config = dict(
    n_layer=9,
    d_model=128,
    n_experts=64,
    experts_per_token=4,
    d_expert=64,
    d_shared_expert=64,
    activation='swiglu',
    moe_layers=[0, 1, 2, 3, 4, 5, 6, 7, 8],
    router_score='softmax',
    normalize_top_k=True,
    routed_scale=1.0,
    balance_loss=0.00863,
    balance_bias=False,
    router_z_loss=0.0001,
    router_noise=0.1,
    shared_expert_gate=True,
    init_std_router=0.027,
    lr_router=0.00105,
    vocab_size=4096,
    norm='rmsnorm',
    norm_eps=1e-05,
    tie_embeddings='early',
    optimizer='soap_variant',
    lr=0.00472,
    beta1=0.95,
    beta2=0.95,
    batch_tokens=[16384, 32768],
    seq_len=256,
    train_tokens=230300000,
    steps=9784,
    dataset='wikipedia_en',
)
Below are experts of layer 6 (counted from 0) of a mixture-of-experts language model. Rows are named router (the router's row for the expert), gate (a neuron's input weights, with its number), up (a neuron's input weights, with its number) and show model dimensions 0-127. Each number is 128 + 24 x the weight over its row's rms, rounded and kept within 0 to 255. Numbers have three digits each.
After each expert's rows: "gets" lists some tokens that make up at least twice as much of what it gets as of all text; "comes after" lists some tokens at least twice as common just before its tokens as in all text. This comes from a sample of Wikipedia text that the model never trained on. Tokens count by the router's weight.

# expert 57
router:138151142127079139113093094114121089095147155144137155136122141090146124153116147110116091141127143100089131131156173184144105083083120135125102112143123093126123118129087133126149130152152143138121139120131124134136096153153089122100156192134113096118151125119131093172124169120167129136100118139147129118146112086081176143128096131095165105152156121129120115140115130135103140147188
gate0:126113105083112135128125142080136071110132149108138125105112177104135116157139104111152118082128121091131142084141134152133087130121138146079172128107098138129114132135134123145154137159139098159120127156132117147104182141134134110131125158087143143135175144113110104183105127083187117103127089142132159150120107111099157107106101113124166124096098135115135122151120179140121163155119
up0:107154147138125118101146164142140168129127140153132121137155158112127134128131105122098142145144164132122163131125155105135108095152115118129116116111186077118126127114137158159150140116137139151102132143150119160128120102091167166123176124121107133151131114143128127101100149084068139108122072114184084146114151151143152137156137097143149161127143146175092094101100132096126185134163
gate1:131125122157120163109122094125121130090142118155139111107096137126131153122131159072099153152155127118133116136121083124128160157133120132158164134074111141118122135110112141161140105090168138115150157094129139109139076117126103112142140070109110116125162133137099114143151136141109168170138143102159083122145093143157152134113149141133177122172171124089121098135128100118165115069159
up1:180175152073129134154145150178150109169129129100058142177125115122125115103085109096175106160092123160121116166143071127148121110143108153121136103096132142154113096114123103129122148145109145135111126128125130128105125178109159115149119122113097139139133129131133132142136126167144110145130127136132175108105123118125172159130147095143172166099126186104116128135120134143118157136129
gate2:109140148106103109130138109144121141125152120164128120153142104143130126148129129167094117081172159062159100124169153127139085082128102143123109099113157179158133128124133130131160099108107119153122111158121143137156144148167124141130121135133099119114145110084143054126133136168120112120129124121088124137110084088095144162128115094076124137141153138089128116102090172139137126138111
up2:137129105112153123182139134109137115126098086187150117089115100113136084123147109129131120145121185133131129179093149104147097152143093137107146148162106146115113144130132120128134117062171145118134073107144126104160142101153143163113125130079144097115154128170129143121119107144123156125163123075148096113158124132152146132133113116153147110123087139154122096163133151145139093152141
gate3:152156132136099150138114137130153125105112076078156124104138152119092140113141077205158117146105150164099129146117109112118163147111168131117111104154135135122118152114133132120159123098129160117122141129142077109113135157136085135111122115131170086121130170122128124126107115130115115102102160115130141151120116110155114093145131150164181047140130108084126121153124116107126167121153
up3:151101171093130126144085135155151124116124094155124115086136139136136084107133141110155117137120172130098120118082133156121130124096170123097129137118161186109125139136103133130130133151117163100099125143089175153147114104096139141100161131142127089114131131156157162142149133066138175125110140107150076175117096139116101111122099139118108164112118133133132124179145131112135086127161
gate4:140154159123140113117121101136136111147151135114104138146136098093157111091186098123131125102138128140137168154133091119155084141129094132149117114160122138107172095123108103163129123096113125134144132167127191173132090148143134141130138131124155127158147165122130157106091147170121112150141128172148110159065126107103164130108129133139153140156131144115158145181089104115090116145164
up4:127132144127152131153106128187097126108136111140126129149134155131149192128124125123120109141142158139173127130110096109152169132103151113155151094110116103125092158160113106088164126157121117100120138089145166123117102128114104127115103109137087144099072112102170122146112140120120110106133140164146171141146161145157091135146146091099109150115167098127154067141154134127157165118095
gate5:105140136167114160102098109134121132116111144148133110175172115136127153162092113066165119128154139135128155122125101134115100136111110137126101156111163157119094115115124125108116108116137140112151078127117121103135184079114120119130133152141141052125143181132131121139145135145134134117088162142154152110127131132100164131097117137157178161112077166096148092106138136158100117108132
up5:133127100108155103115122148112100121132130123156102094110106101136093151141114134132134122116153103100127139129105135087147135115124107154125123157139138169121150118154098100128132165110125114094150157109113138111132069127144131179108154111123160132084141188142147111172125122124117111148158126113105150069147116174180090135151097156149153136176151124117146113162137165105102131070155
gate6:161142137164082125122126123116085110078109146126142141175149124088122104158182140105109118148149147107104146116154176139140136090139111130121126117119108132075090093120081114095116126139144132129165160140131111160150116145158107118108093143106105097102152129111127153118125115138126122134137133136159129127112117101071188100083135142116131088143115114133146156156132094181106134111165
up6:173144110115148083118125134116111100166123125153133165139133105132155186105124131104126081165146090155101152105129154108134134137160070131107121117056103100147107117130113121108116171111132156146127180117149125111157130167150107116122136124123121143133144157102125161136143122116150126124145139083124118117146141141077130086119131096116145075147101162143167103144139096156103136141097
gate7:160148169078098127083125097107139108110109104166109154109169129121158143148165109151151168157147175116123145103131085160164156114125101125148128061160124139144101147137115100113121131112118134108076137176156174134113133110110137143116122136113144096115113097152133115115129116132128152166103099108088132118132126139143109124116118152187142157154131134144112153137108135173160117103139
up7:135119153167126126128112098124124152124143130127179146106117110148101109117131079124135139161112201118136145107072087131154121124123121173126108099141128155139104145140137143148037135159157141164149119094101113125124146148165157162130105122128141136112104135133085128138176150130101119118122131139118118123131145161140145136137120121047116150104108105162136080132146128104140112132113
gets: " ", "1", "3", "2", "8", "4"
comes after: " |", "|", " ", "\n", ";", " /"

# expert 0
router:121093118109106158104141113133072088117115164103154130103115128102146107117108126117114123168133118118083149134107142115146111082064123155132136114148124119108126131125108119117157143112116087162089165122149142118105079105128113135104153131119107088172102122128104125128126150135152118089125116179167126115159150101127153145102103133091144124204095124136157124126083116141106145169144
gate0:121104137121124099179156123154094119114137154113128147127096152156131160099143136096159153142110107110129120149147113115108123102129126114157170106117087083112123102098132152116157133117158120110143119106138161155109154140154138175095186099134111084128122143120078113130135115138112109117164142126107089124154148083131137133128126169129165161151123197118110107144145129134102055115147
up0:153107156146130128163141126118127135166139138127146147119102131066142150133178140109141119186133131087169150117123111152111149128131112129130108136102186125144132102165111122136133134099071124142170117083090146135127163135132151121182130141109105119129126125112086079126150127170126131171125101115117165125098151098122120135110115171128110142110163114132119159164157072103157116145144
gate1:109091132108133086123096136163118152130108092139114115114168118057109115147136105163095118131151147113135164109084134090139149110095146159122133123062166122121144114145125160131155105131085152106125160093101157130126155158121141144116162150161089116140132126134126158115143131108130125095108144139147117160110098110100103136151118167153079118102160129095142113106083092153135125150143
up1:123117144128151135166166127123122122112143148121156102138163156118115121163151133125131107108107208143190131100105121102116163107141077111141090143141144093113125107127133175085148085126110112103103145100100122091131169160110122127104129115117113073100093116119135090144118118131158137136109130130123136147146164119109122122132145167097113133131160114127123059148105131128116120179098
gate2:155135116091099130142076127161091117081118125127119128134106115158104112113091109136136113147162104154109123142115129143118151108103107182112105157098122118066131116162148067145117107131145160126135117117106169154123132112139126151111135162155129085103137137117099117127151139114108092141129148151132130080117128173116183103118155120107163153121123125102164148154119117155154163154068
up2:128102125073136115157169124109145173134083136094128157125162139167137108154126105105112158118102154106136128158182115144112074129135157097139111169147154133167186128129139178113152143119133159125128108103166096166126143115129129143126131101148116092120121141188149125139150109175158127148121110148134166140137132149114140153134132144097118120144113165117099081103124139128133119139170
gate3:122142131193155114179136135106076151158116125164151153111118155121112104131131126090164137149132115124093109132118114127161156167096132136086103158112134111158134133143168116127145122077143125139110146146154109088134127111115103135138151127169130116112142124109126089154122104135098121072125141135116151118123074159114064142140105129128154109124134164100152175093172127126084130120114
up3:150160124104122101140162105111125158154115136124110155144132154098156135162102109142137167144165119140165155103140100116153100127141129065114109103172157152127079151146132144110141129131063127139132116128099094103153131110088109171116109112105087139074120168136096177099138117111112114173129134136094110131174136133105154121123149145140105120108151104144116130111147111117089167128120
gate4:145119111101124122142127137142070061155136103128104160104109139069157122116102118123116107117086161138132139139103145078153173107122133150114115095142150132092132123126128127100122103124168131127150136154172145180101100113143144144160118118125126110115151150146162133184141145108123149121112105126115148143156098076180106126091131155135113125118109080124168103116098104134162128136139
up4:129127123087106131173130143172096123106131131151122107144101116150130131075114090101107149112120158156138151108090121146115117092134140110120074129115081129127104166139128117158125155105125149136135176102161106146132132157150098131132135141175168166142117120150127137163122142155128128108134163147094119146168158104098104177144150115133141147173159141117120094083092091134163139118091
gate5:154097127128144140127139115130115097154099116154173093117083162122143070114110123080124134110123114139118091131143129113119156098120103160116132115136107141111171128130081112169135105169151141156113148109133155178118099112105161108141111101129146093094106114130128129111100128065164163145119128139127122138172117166108194095109148177130107129123116120125151111160102106110129110153122
up5:159139155111130118155083119140184101149101139147105098141132137148130111119103114100105139139144140091109103119100075114131110134131161068115107170128132120179159146111102123107155163141115127122136089101131111151091187121084168141125146097114126152182127079104097098147107103140138104145114085157128147113116126138144145083152109137128154108106142137117124123152114133151141090140124
gate6:057172060134105109094119105119108117137103171138164124155138127163124104191117078110138121147089118128145128116154131134118115126105124117155129146148114166135107101119095143109126157103108116123161193116138122145162102095140085132136132112128137161136144119131105136139120127139096095133154152164113108109170095139104190165110109156124100154138121129113110128117102121129138114137124
up6:125122153112095131158103148118140149086119109112161137111136099168104098114134138103174121111164129117172162112137107137151116125117111150111130104100079101156118157139115153130063127124149137119130104137111125106089166137096152125142083148114080150161138120120110144102113143113110105137133146138112126082139175137112170159120113149173118139158144160111083138136141187093120144096103
gate7:130101083140125117138072133122113118147144135112139132104101151129187126142121170132156073173119126108130152127132126163142130079133120109155103116136131147147164151126184120099114081115144137158141113114087120127128155102096141144167092115128122142181128139113118118103119141128149126095165184203109157115169130145129139110149074133114128158130149160121107122147116117145127138124131
up7:102124115107117120099126105112140118136141128150151138144092119143137117098117142174153137108196092167106164141075105120147123121169124152135131093109179145138185139094136137142139103148166139100161124148128128112118083139154123121157097112136140097139124111138115103119159179144099094159126113081118148121128151098090116132145136092133120147098080082115143138133130128153097108085125
gets: "|", " the", " |\n", " and", " The", " a"
comes after: " |\n", "%", " of", "|", " population", " with"

# expert 4
router:150129130093118141112139112124100114120120161138129135100117119118153104146112113129086083162145117125100161149135148149191090124083127156130139086126129132128120113149091127148153179151114099123155183125131136152137111094153111127117130144105134094134098077133151103165152168146168134085116128149153129130147128115109155110134114154079122110160145169123127069163114151112110139145177
gate0:145116082145108096119133095082108129174097149095105142122101155122156139134129110128152168135135116119103099093098145119117120118157065100131150119110120140099076105136133140125107145171122103120112117094130133116136141088127126109150136096130169096072112163165100125175159113124153130086097124127120126161129116129106150101108167133128096154098185136155137106135124127159106145158122
up0:107114149135161146086139163138149078110147107163128103138169180137104122101146123147187132127094136118129171198133099114135115108097119113159122118141148097134135170121144120162157132084116124118137123119121134144137110134098136116116109189115125149130114129130159136135120142153105107176161112156107131159163098108134174165154111107120139143179103113084103141142150134113157121131131
gate1:092155127090158148145156104162124145123121121169132125145171106102071068148124116149119143121122139125145139146147153121139146118103121102114094147177170115147132110101145128163133141113163123156100128104152104141107143101151103125120068118136128125144109120132137116088149102144173175141117122152152146133114148153118077143083138120113127133124161192099135120108127088089126102162148
up1:115152115140137153141128118084099170128120128155129120103107111153161154107151118137133133151096127132150115135106108161144093124170123104096156116132143117135139114130093104129103098120139144152092135079131105139140112175093122164116094100162107130156112137170132108144092138126084098157102147111137161122170128147138096084151118124107147165193153091160093099109117131096113094117096
gate2:080158149130112188104139142127145113127106112106148143139167113136160122163153121097134132103138116141108071092163143143120150104158140106123164152172127125108118150159132139131121165141136100154123126090181105157134152154143124136185160157133147132090119099110101125105117130105108137123145114171158155145131127128139176097128146132122109162130154157190153132118116159136173142139097
up2:130161158140099133098150127150141130128109113119113115097125140120143173167121113119107152130144079102084127134134153142103136101107167161108169151128106109124122118143120181128121094143106156113142149169122094140128103146140075120152071196153132122089130147113169130152144149107117128144171146139161153128115122135160154139180159154139157134147105123135107126168147130113166127091153
gate3:129109145114146118100114143123142129116146135106116108128091112099125131091125146101131129123108131153126081162154131160073102155103150135136159127113165110141145125111163152168149122099126101175120092139108088163128139120114138088132105147087103119096152144178122140085115137163140076138193131088131126124118159130164133125141135147183157073112156136124088131132123136130129089125154
up3:094124126182131106156132126086103123104145127125141154152106137112156108105057116133094125101107181127110143145122152171140103143106124130140145098188108061133118125115105160170113159141122129116132111096136110166098099130155127113115151149142135138167092126133115163115138131126153160137136160145104117123130142145091119109094138128154112142107096165121079146141109182095113135118109
gate4:167149132097141103137168128160104174140147112118111107106132159172116122115086154168124134161144109129148141170098112093096132117118134145128142107120101135114119111136103107126143075108155143102097159130124107154123115118124119153176145135130131130128065159105110094123099117083119130158092136075183134123120142081081132132163130101120106121127125134133140129156126115098084097146167
up4:135136101184120121126126144122117159128155153140139098136157144149142157161117103143129133143111130122094149148142149102175130109101110103088144144131099126117175111098106153124144126118129127120100108098120148097157135096116131138184164123116145098127159175123179090147117106149094120192127115110141146173161143101094126077150085122158154123157155127142107141140110115132134141161178
gate5:135146114183146074129093128124178147152103124128141115154161123178128145151128161117142126112095150116128167101170139084119071122112140129093120132116136098140136171135161100156164132140141100115111116086172125139126087134121113106137125147108093111102113122147110184129121157173135095127104101133132109155137155127151124168149153116088147118151166132146163146088135137123129123105146
up5:162147104119129148145088125132197129098144136132130126137142141113147163142095168122166151096108166169125157118094123136142125106129190113153140132096095131138140124137125120156149123124092092151132121125127096171115133164124124162187121183095139143103123129159124136127115149118121111143103101124110154100098135114118159116122177145075148143135150092158126133106097108142136178132093
gate6:087117105137098147153132121159119091107147123087071122140111089126121135139120077116127125140100116099132123102091130139139141093134079128120127120124133148118112109124090119157123120138140116139143127111118142091131117143123144179148191153132187151100135164094133132092125091138144125140129111118088142180156161137155124128128178122091143136109116168104102114118141184120076101151130
up6:130131120091132160159121114133126137139143144139119123158149160177101151119117128086160154113147102122126145117099098165139177039104138131113137154164092143127141106126144142127133138081094118165177096112175122155143108089111110091114100105142119148153141136172156125130135155145108119116102126125137110103150134130113140156159163090123096084107129123111107108133172123136112158150130
gate7:167182125084106097195120130142088098122156138143086130156140123140126134126129167113114112129136132148102151117141095116213113109135132120177100174138148127112145167149111167123157129187128152122125152129096144129111120146149089107160105115101123138102117126111105119136131137162114105105134154108115161144117104143120103092121143107124089147137147097094140133127101115099148160131112
up7:118105108139112159140128147114094145137119130142103120168074109128134130161124084142162098129093129123163142132149151107140132113166137132166162127142127137133122145148136162132112165111121123107130154141152140126108126106079175064153118170094131173108107139138071125124192131147094108142110121112141115127127173131117100153143123173148153143150134110102131140145195120120090147123105
gets: "-", "\n", "|", " |\n", ")\n", ".\n"
comes after: "\n", " |\n", ")\n", ".\n", ";\n", "\n\n"

# expert 3
router:116154178101120132089144136115085093107146141113148178126115119110142117131133099138105125151109075101120186139138129151158118106118085138115119097186125090110100151134102124125152139141110153116134143074135113124103131102133102153104152154116115099153134128147100105138162110160151100146100120128156140138131119116095180138122115108097123125135140151115136062107110124135147166191147
gate0:117112128084122122160108122102138127144113159160141169130130141132157100127115142081141162090119076096114153122155086158135140114146114113122161104132147141168083130146129142129170157044105131137135108103137148134161107103099124138125128143111119146105124150116126074145093152094135173115159113158107146127091147119145127143098122163109148102099110128122142072144108129125104118095102
up0:084120120104147147110123122127114159126145148147141129120108133089163119123161132154110203114129102114107140100171105119130151121097134137147136117120111126130118106121171134108103119044101159133122132098145122093128101098118147130121122126125102159130132145140123083122144080129079119102098131153170129100130091108105139180105101109155143173117161115114124156084127084127134115105091
gate1:096135108124127156148190156093134089129165143128182112121156138152147136140150141154142118150124134145128162160127174126164122135153091162139106147109096109112095131114136151140113086110134120173100121090109130100122119123153105127091123134109172136106130093114113077149154132099085097146111088151130137137134124083122132131123115176144156174169115134122112129133126129185172132135120
up1:117127154099127152105083106116167083120121136125095124106118132159096139135098083154118154147126089120121157115150091133114155154102100103114153155085162169103137116141097094100126159089127124129136132087175069143134132160122124085127114142122122114171142114182091113121143134144120172124155130124115153169122083109132142144154081141155131112118108133139124119102138088144139137142147
gate2:135135159127126113098118152147123101147093162105175162137131127126132117141101143105171143121091144128129128076182110168103135132183136115148128116174141160148145149085112120125139142102163117124122096149105123118156133146126104164172118142093124134113137134123134090155138164155127093136118143079122137140120150098157131143092099091089143084116136083096100167128123134163150132104095
up2:110124145170120143104167153090130129139112119092128119125160111108168102140054165147105153116079116102119133137128127117073081137128115105118116096144141126094144153089137102099111114141107093103092131080126112147119146117116095124119129118126105106156142137134147178172096134145166125138133143097108156133156128175165116129110124123086120149142135114148167168093135114170112118118141
gate3:113136150122096162134117096157130129153083139126126113092139089118139143092098148116108101140133134169096085114087112119144090092115135163126129126110161127100168153108123108174109152152111134126133123116137150083194112132101181173149111150101107101124161140126150120122185102158110162136154133136125140146116151111132082109129109141116116130128147103154087108130105115166151138156105
up3:165156102121135111132131100096123151142130151135103122141122097183192127151088106154133093112154152125141148096119105142106182136127144118155103131128128127132129164170175149112136148092147149128098104158171116138148120109128099101130114158100115116118139121163118119134100060110156119084138119135134090160121127149118138122112162115103114115122160128125130153108093153067116084120159
gate4:114112094096127149133114138078144160168148158115153132142135126107098123172170105125147163150125082129113179127142112150097080156101110136090159118137102157138092115148145143126131130132125148131107099110159157094099089111128139131128145103152152115126089129127122134181165107161117119126117075152138104169097147139095131157130118123157137130141136157150060107126144158129166136115119
up4:057130100158135149164158114119107132115098140129144141152150141132134110157132099158136106103183113103141095092115115141145128106129120120072045144132086165086101147140158132111133106090121105125095115113102141113116111124121106092133154145178117139135131106126106126125103124084077130140107080109110144117140125151105129161138088121130117141119142089138124126117084141152114124156137
gate5:105127149089156091115134134109084121116185145115077152151153082109172155091141125121130137156133097155112146126163174072127099100126112152168121148105168136115107138132128126108128106122093138158097096135122112093133175123110123106141172143091111079151111142122113138117115101142095125105086123079127156122116108121166140157154124112142095146133105136111120125140120112126080126125129
up5:132079158124144150107150135152101134127158132078116145123154124155123173093135056133127111080151170139140116097140104102141140086141104144173131176126110144091111102125131134141101115101156127142111143173114073105168151142147127143119103151118121112119106106161157122152152108138100115151124176154176118132159133144131144126111089134139153137093152110141125130111096158126126132102103
gate6:144144173155148135114140152078160101152124126180083137139083120141148119156150095100132176168134102117131098141163123173125107125118137173111132133109124098099137144145079132148123155148115138155150116120118134132110106112085152124110160101096121103137094143144145173142151158146132139126149065091139150120138152137119155157101122137134134132142067118140143103121123102153154146139175
up6:146109106118178123145110116123092117114141127108161118132156143107124111072129095140175073107143077151171139194130131139120118165102139157147148175139090162134122101118119172126148124128148133133116117162093182124118104150139115085104161129122143139124141111106089116135156146110113140112111127113133101093123100087139143125142136141102145128144118107134122163154121122168075093110108
gate7:126126148141102082109136098194131142154107163116131124107136115116120116124137162162099135121100123167129155139111112130122092165143185103121122139114079140107135100127123143140150108146100137107149139165155181182098135108153121144122133148114140139152113159143129126101114132180145099126136114165128140130106092119118121140114121124164106118110101155072183141132123140165188148168134
up7:124131121153140097149144152131149123124103145149146099095135185111178110144123131161140136076128152119124160134097147108132142145141154132075099145126129121099106158120135137142138144159127131149124081111150095113120124106118113169105181136130085121118093086152114099109119135133116096160104154168101115088132124175128152064130131145119102154085143080121088127159107105160124136120133
gets: ".", "–", " ", ",", ":", "-"
comes after: "1", "2", "3", "0", "4", " |"

# expert 12
router:124144134096111132121126110133103100129133151152121123100097085155176122116140149146118119129167115143083157109160176172150132104104127153110117080136151095096081123124079128156149147123120132090124115053150121136125071117136126136124127157085119115110100125129106103173129130138143132118090158146106126158141111114128159165117084148130163118142111114104146113130118168151099153148158
gate0:105091111112105095134114169161119134151093105144129125121161136130146128144122167114162105141133122179138142137079132103142104142159140118108124128146138141099146147090102174134121166175116092171096146096182170087123095152072135173110124125112141114173122083099109130118117159124169115115111142121114106128133110118167156123116135096128118131108143126108137097117132136087154123163119
up0:127140089132094116145168139123116125172154115141163157117155075140138111101105108112126156147143135141147113135163117131137142090153090153164116104116102141111142163142112094096068138123105121152130108139094109145147127150134148146099198129099131120111145099097101215116163136064114134127113136141111126102142125129130153111101150139126117094120127159132144091153108151141138112144120
gate1:144125151118108139132203119154129096131107139095085117169162088091120132168116112086132118121133133134154111106137123144094128101127157113134135136141125143130119117141156133134134113107112143106112150091120076101111134104177142097138109149128128107087108123141102134148132105098138177132109140155138148090141136114165133071112114088160126138112087164147170100156136194136140100139150
up1:130116089127177138120115138146118123124124115098153141114127131127117079143172158083133181124127111209178146133120140150149087140094160153144174148139112163111143116119134115147145155142122157213094145091145107124106116110145168100119106130127131143151146137117104125151129140170114112172143120125103149116121148146128127111119161133136130150139163145131136097125150105089127161098123
gate2:144137165117189098121075134123117130188132149085133127103122088127138117130144118144121106116153103108144137128166163147108131110102133156122124111111108093140165119120151170134147122114144117169128118139137184106145135140152130138127172116107146092113113111147113159171134125088162169135108136136116152113147105147162181147120136151164121130132094091126120137202142114116150147141167
up2:088130172120113111160091148104113149134154108126106087130129164104186149120142111110143123101107072100090155144093125130151136155154119120177111139118098123103132164134105093129094131154111131117082117101152138165115127118131128120111135124123137145147172078166092131118131149139112113110128133140097145135127148136123145141084143111137112102118134179116098187151140108099195117115130
gate3:153120119123131138139122166155123113151104172149116146098139138117158147110124174160086135114156164112100111098154115113173114139096090151137110169159127150101123113116133092145140127133121139123117092129154136108120079153131120152128094142079132098063100142121088143146144115100103127134132106121101111145101118134131120139120107165142191122147175102092082109140169121176127122129157
up3:099133105100110182139106150107148135113154167125104173128153124156140178096123143117150161084129095116127169111136123136115144152121113111181117136160131139118111128130124112143155115144123145084146077122074156164147101078124114136115161121100148125176129079138120132108161114124115132140144131077142129107137126124118182157096134122128151164128133085114135107116153099103170147138125
gate4:152117116102130139135141116120137104145129158119093177104102158171157089085122080103117127104120106146127121110131157119153125143085140114138134144079122147079131127134108110134161150099150169127182113100157134156139119091137096103143123140114166111128098132118097154116109131165101139137090136132082129105122142116179150123135163170122150162188149109118105094139114117139171145148118
up4:136136152144124113127101145120127125157105140125119144072161110118144127114156096130092112131159088112152147103167122163132141140106098137120144107129094112126165117108127133096137112141092198095131088145162111169142144141122168143151112095097104099117142103113118151179111106121136138121163102183143122138111167103108129172103096108117110134111126129112127122103104195108144138172150
gate5:097132151138142111111140112089127108159086144104147139132170106145078106081146152154147112170121123122091168117131155106125128131122149133122138114112135143092156158171118172099145104150132164167162127136097139145141139098152083136117108135118142130134142102131148140074115119151171108123161113098172143169136142127149148114166125167156144097075114132093161128129141133082140118130101
up5:150141143151128131091120152101098108150121111136147121104189117097106132114109155095140104156137117117159158099107116129108094132095121165071125088122086107155103144094120142109125110156119131136142098103113106120158118147125129090120121154090123178102120107087110122112127132156114132132109158140120090153121091170155162176123152123122124125157139128063131130145168070138113111123112
gate6:147145124147108141141144103156113139128132161136143114138123152146132129139117145128105122107125143110151178112152132145116164099155116118146090078111149125114129165093129161102092094119135118084139132140178135152123146138137111097105109116149147067149153121119140176125181141163160142147086144131136094090081148116152165136102123094132144050179123097101112145119109128125125123126142
up6:095133129148136125152152113123105133114114096118116147135119154139153131140126079120110148086175099139113114133073111164125139107135100124159092132110134114184114122144091164148163111142139134101111146122177113120122108142117148156094134133083064129136154140173125137104190156106165175132180142131098088113144088141125095134128109144144121108135111113143133108141125103101117107119164
gate7:163128112073122131119122124140141158131123135132104109132130115085129118165108137130065127150100097166163145075117136131108167084116130120134110120127118168149128107097097106096120157169161155144144120064147112092123158127131111170100110091128158102120132119141163111152178116136147119107128113084098119143112118122135172118132107120123137124131135114120152183120150154185111121152110
up7:150120124165129129128146136172152142120109109118104137155135155084140141159109175085162157160143108118117136119123107137098140126101108151105135107118140130104122107119084129144120151125136107124135105151104118148084157110113084162108133096142118121120160125111106167103168170085092111159101155125118144100135120053137105133127152153148157117114107113121182107128165181090095124123114
gets: "1", "a", "0", "2", "i", "3"
comes after: " ", "–", "200", "201", " (", "199"

# expert 48
router:126111156109112165127150118099055076094114155141160120092128127127191107122128126132100118135137108120118158122140150154161118090130124163115116079148153088154127119130108131124168147106133130086153121105105137144088132108122121125123095142100128132118122101154106092167145148140145122112114137147134182122108107138082146139135079105140142111176126153109127079114091106126098155159146
gate0:143115138085160166141156111138110112098145118125157163089151171153171142143147136117129119093151149124113134159133126158154136141155158158150111117124129128141146142162149171129161113145138142121159132134112111140118073080163106129124142114097155085124116120166130096131123117117093135144118117156134176069132140144053131136177110118138120121158132104135128095119120098146095122169093
up0:118116128121145139118162128092151165134106159138123143086123093126136119163134173133156088121141108125123103138115134107143118124114115100127168136132106096161101148100141082130160129088166109107129128118087171124128120128100130143131084122120110181151136153123160096115143139130144100105155136096144107145119109126122115111170159062129101124169077125153162137088161094133083154167130
gate1:118123118066133138096139146145114141147112162133112125147126110089137122130136102099104149148110163121184105108133102166179157123115107120088101126149119124156136137150150107115159138101162166120150147130107107176135116119173127149190155096124126165149083103154122114157139117133138108157108107150122147125110116131114154146183072104157104143166116110161128097117119115104136133161124
up1:114129128063149166071128152114152114137132114125151145171117136155161151160126093144115119117137118088094125113177130151129145152125126120132127159128109112124140151091128079151132083141135123096108162114155183153144158126111157116149147113160116136101125147145147150094104123092118159165146123138174123138118151096071138099114136119108140136115124110113121156097101145171179115160130
gate2:147122115148097146090145159140120162067134145091072132152140116143138122144116093149135122161147121129125147128156162118174137112113175174116104114075122092134139114145126142128180149139128152093148114123125123103136170115131125121153129125110090083101156105112136159164096135132134108106118120102113179149082124143122100137114120099148131139137112120134157089118079178092150122113108
up2:124092141120105105147158121101079138153118164142116162111145147124121122075133092173134142130169117152111164124098129123175128100131096087132103126063151131126126161134119149133147109127102123124112152145151119154121188110117113150160157138128124122120142154105123145148072109099099125110116143128124158140133083065138124131135089170141127127135154143096115157133122100147120106070107
gate3:119089120139119132114126151089112134121081131122126137094093106170139144119104125134113167154108111162125162123143170119127145131140145121146095144169168096143124114105179168111141155106106166103145131130171108162119125124133148102114085103099110128155114114129169143124144120147108094159117131121142197113128062150116105122169097165142162122080108157129156113159125130119113148136120
up3:107124138121176158117096155112134122133105085112113129119172135111109150134168102055104140167102155121129128105154156119108127120078151122121150121114088124130143136165133115103113135140151119107149124130155133141161138137124103141134139092142160154129158132114115149133134147143116094109130109138088130195147110135149152198121153125166125150127110118136117132081156188121124142140194
gate4:138082182129128106146116121102119149117116135133149164132168135139128114095105109135166107140102136101075117107120148124147089097113124106170153132151140170164130119117127145151121144100115090092098118139134158145108147167152125147142086140082101130155112132140071143127142097154120145129085156135103155111126130084133145117121179130163134073146101108116114120100102139100087138095112
up4:097075098138124092092153111092137171114132125118107163161110153181144114144123142166124158134125141102116086153140119153166121152159182114141133133107155154134144132140145139160119164080145119142113115142117160151124084137142102130121138078095123163172135078154109151151100087179102116153125102124116100130138114119112152111120148125156118124144159158152127117150097131137109158128145
gate5:169157115130121167129102144111114122127173110154109108115137119135110091095133117140165159165171118108091167101137150135123171130142115111114124107154172127145112136132129088141134112142158121140117146103148125143149129119133143128136137152100189103100160141147132130139144145104127148147144122108110137130127098155068174146184125097109115122183182116182128082118135094126094119148104
up5:134162134136093122093075155123151073103137144145149108129175131093128118105128143138105100115100123121092185081107097106091157132156121103132112167159108122141089138144148120142104118143113096146097130113092135133099109121143155149155143086179167123103111161134136079175138126118170125102107149155147135151144114117122115154165156119089109126145126114125127092123146128132092126128145
gate6:142117142129167187088122144142098153112155134080092141089140109111142077141128128112111106137147131113075139129128128100119130106147111134115135094164125091148147102115086146081136171092099119097135144118133138126129126094111147130115109105118127141085112122125102140122149138147120116095108099178084120122067134111138151105124132145148129147128132126111152094121081079084081123159121
up6:110130110101146149139128148088136099120128149111137113146195147116168174099146119130129107103110112087114122108148153170088109107166100113148127133107145140105159095091144162113126095150097127133137104120149167132143159089197165150139087125165102122155094141165169124111162116151143136124120087134124167169124121127131131110141083125119134149131136141151147109140143127112134172127146
gate7:120108175087116181109185137155129112107081146104112114106142126110163094173124145118136130099124129095151157131120119114133104127168133125086148132156150095154097137073146131123143107152149125133176120104138090112149124129131138113147095126142147140150122143157135164110119150125170094107105161126154182149136139146098148116121132130150127108172063168100124106143148112123159126131122
up7:119130134176097153167155107097139059114120106115141177118112103111131107127156134158103130104132150140141135111133111114113159135115145150108107151110123161134148168171128133157167150113130140137129134164146122085128157130125175152158081107113136112161154153140092097161110120137145125132134123086102148088149119143133161160153119110146091132150111069124097136121109066157107134132112
gets: "-", "S", "t", "–", " and", "T"
comes after: " (", " \"", "\n", ".", ".\n\n", ")\n"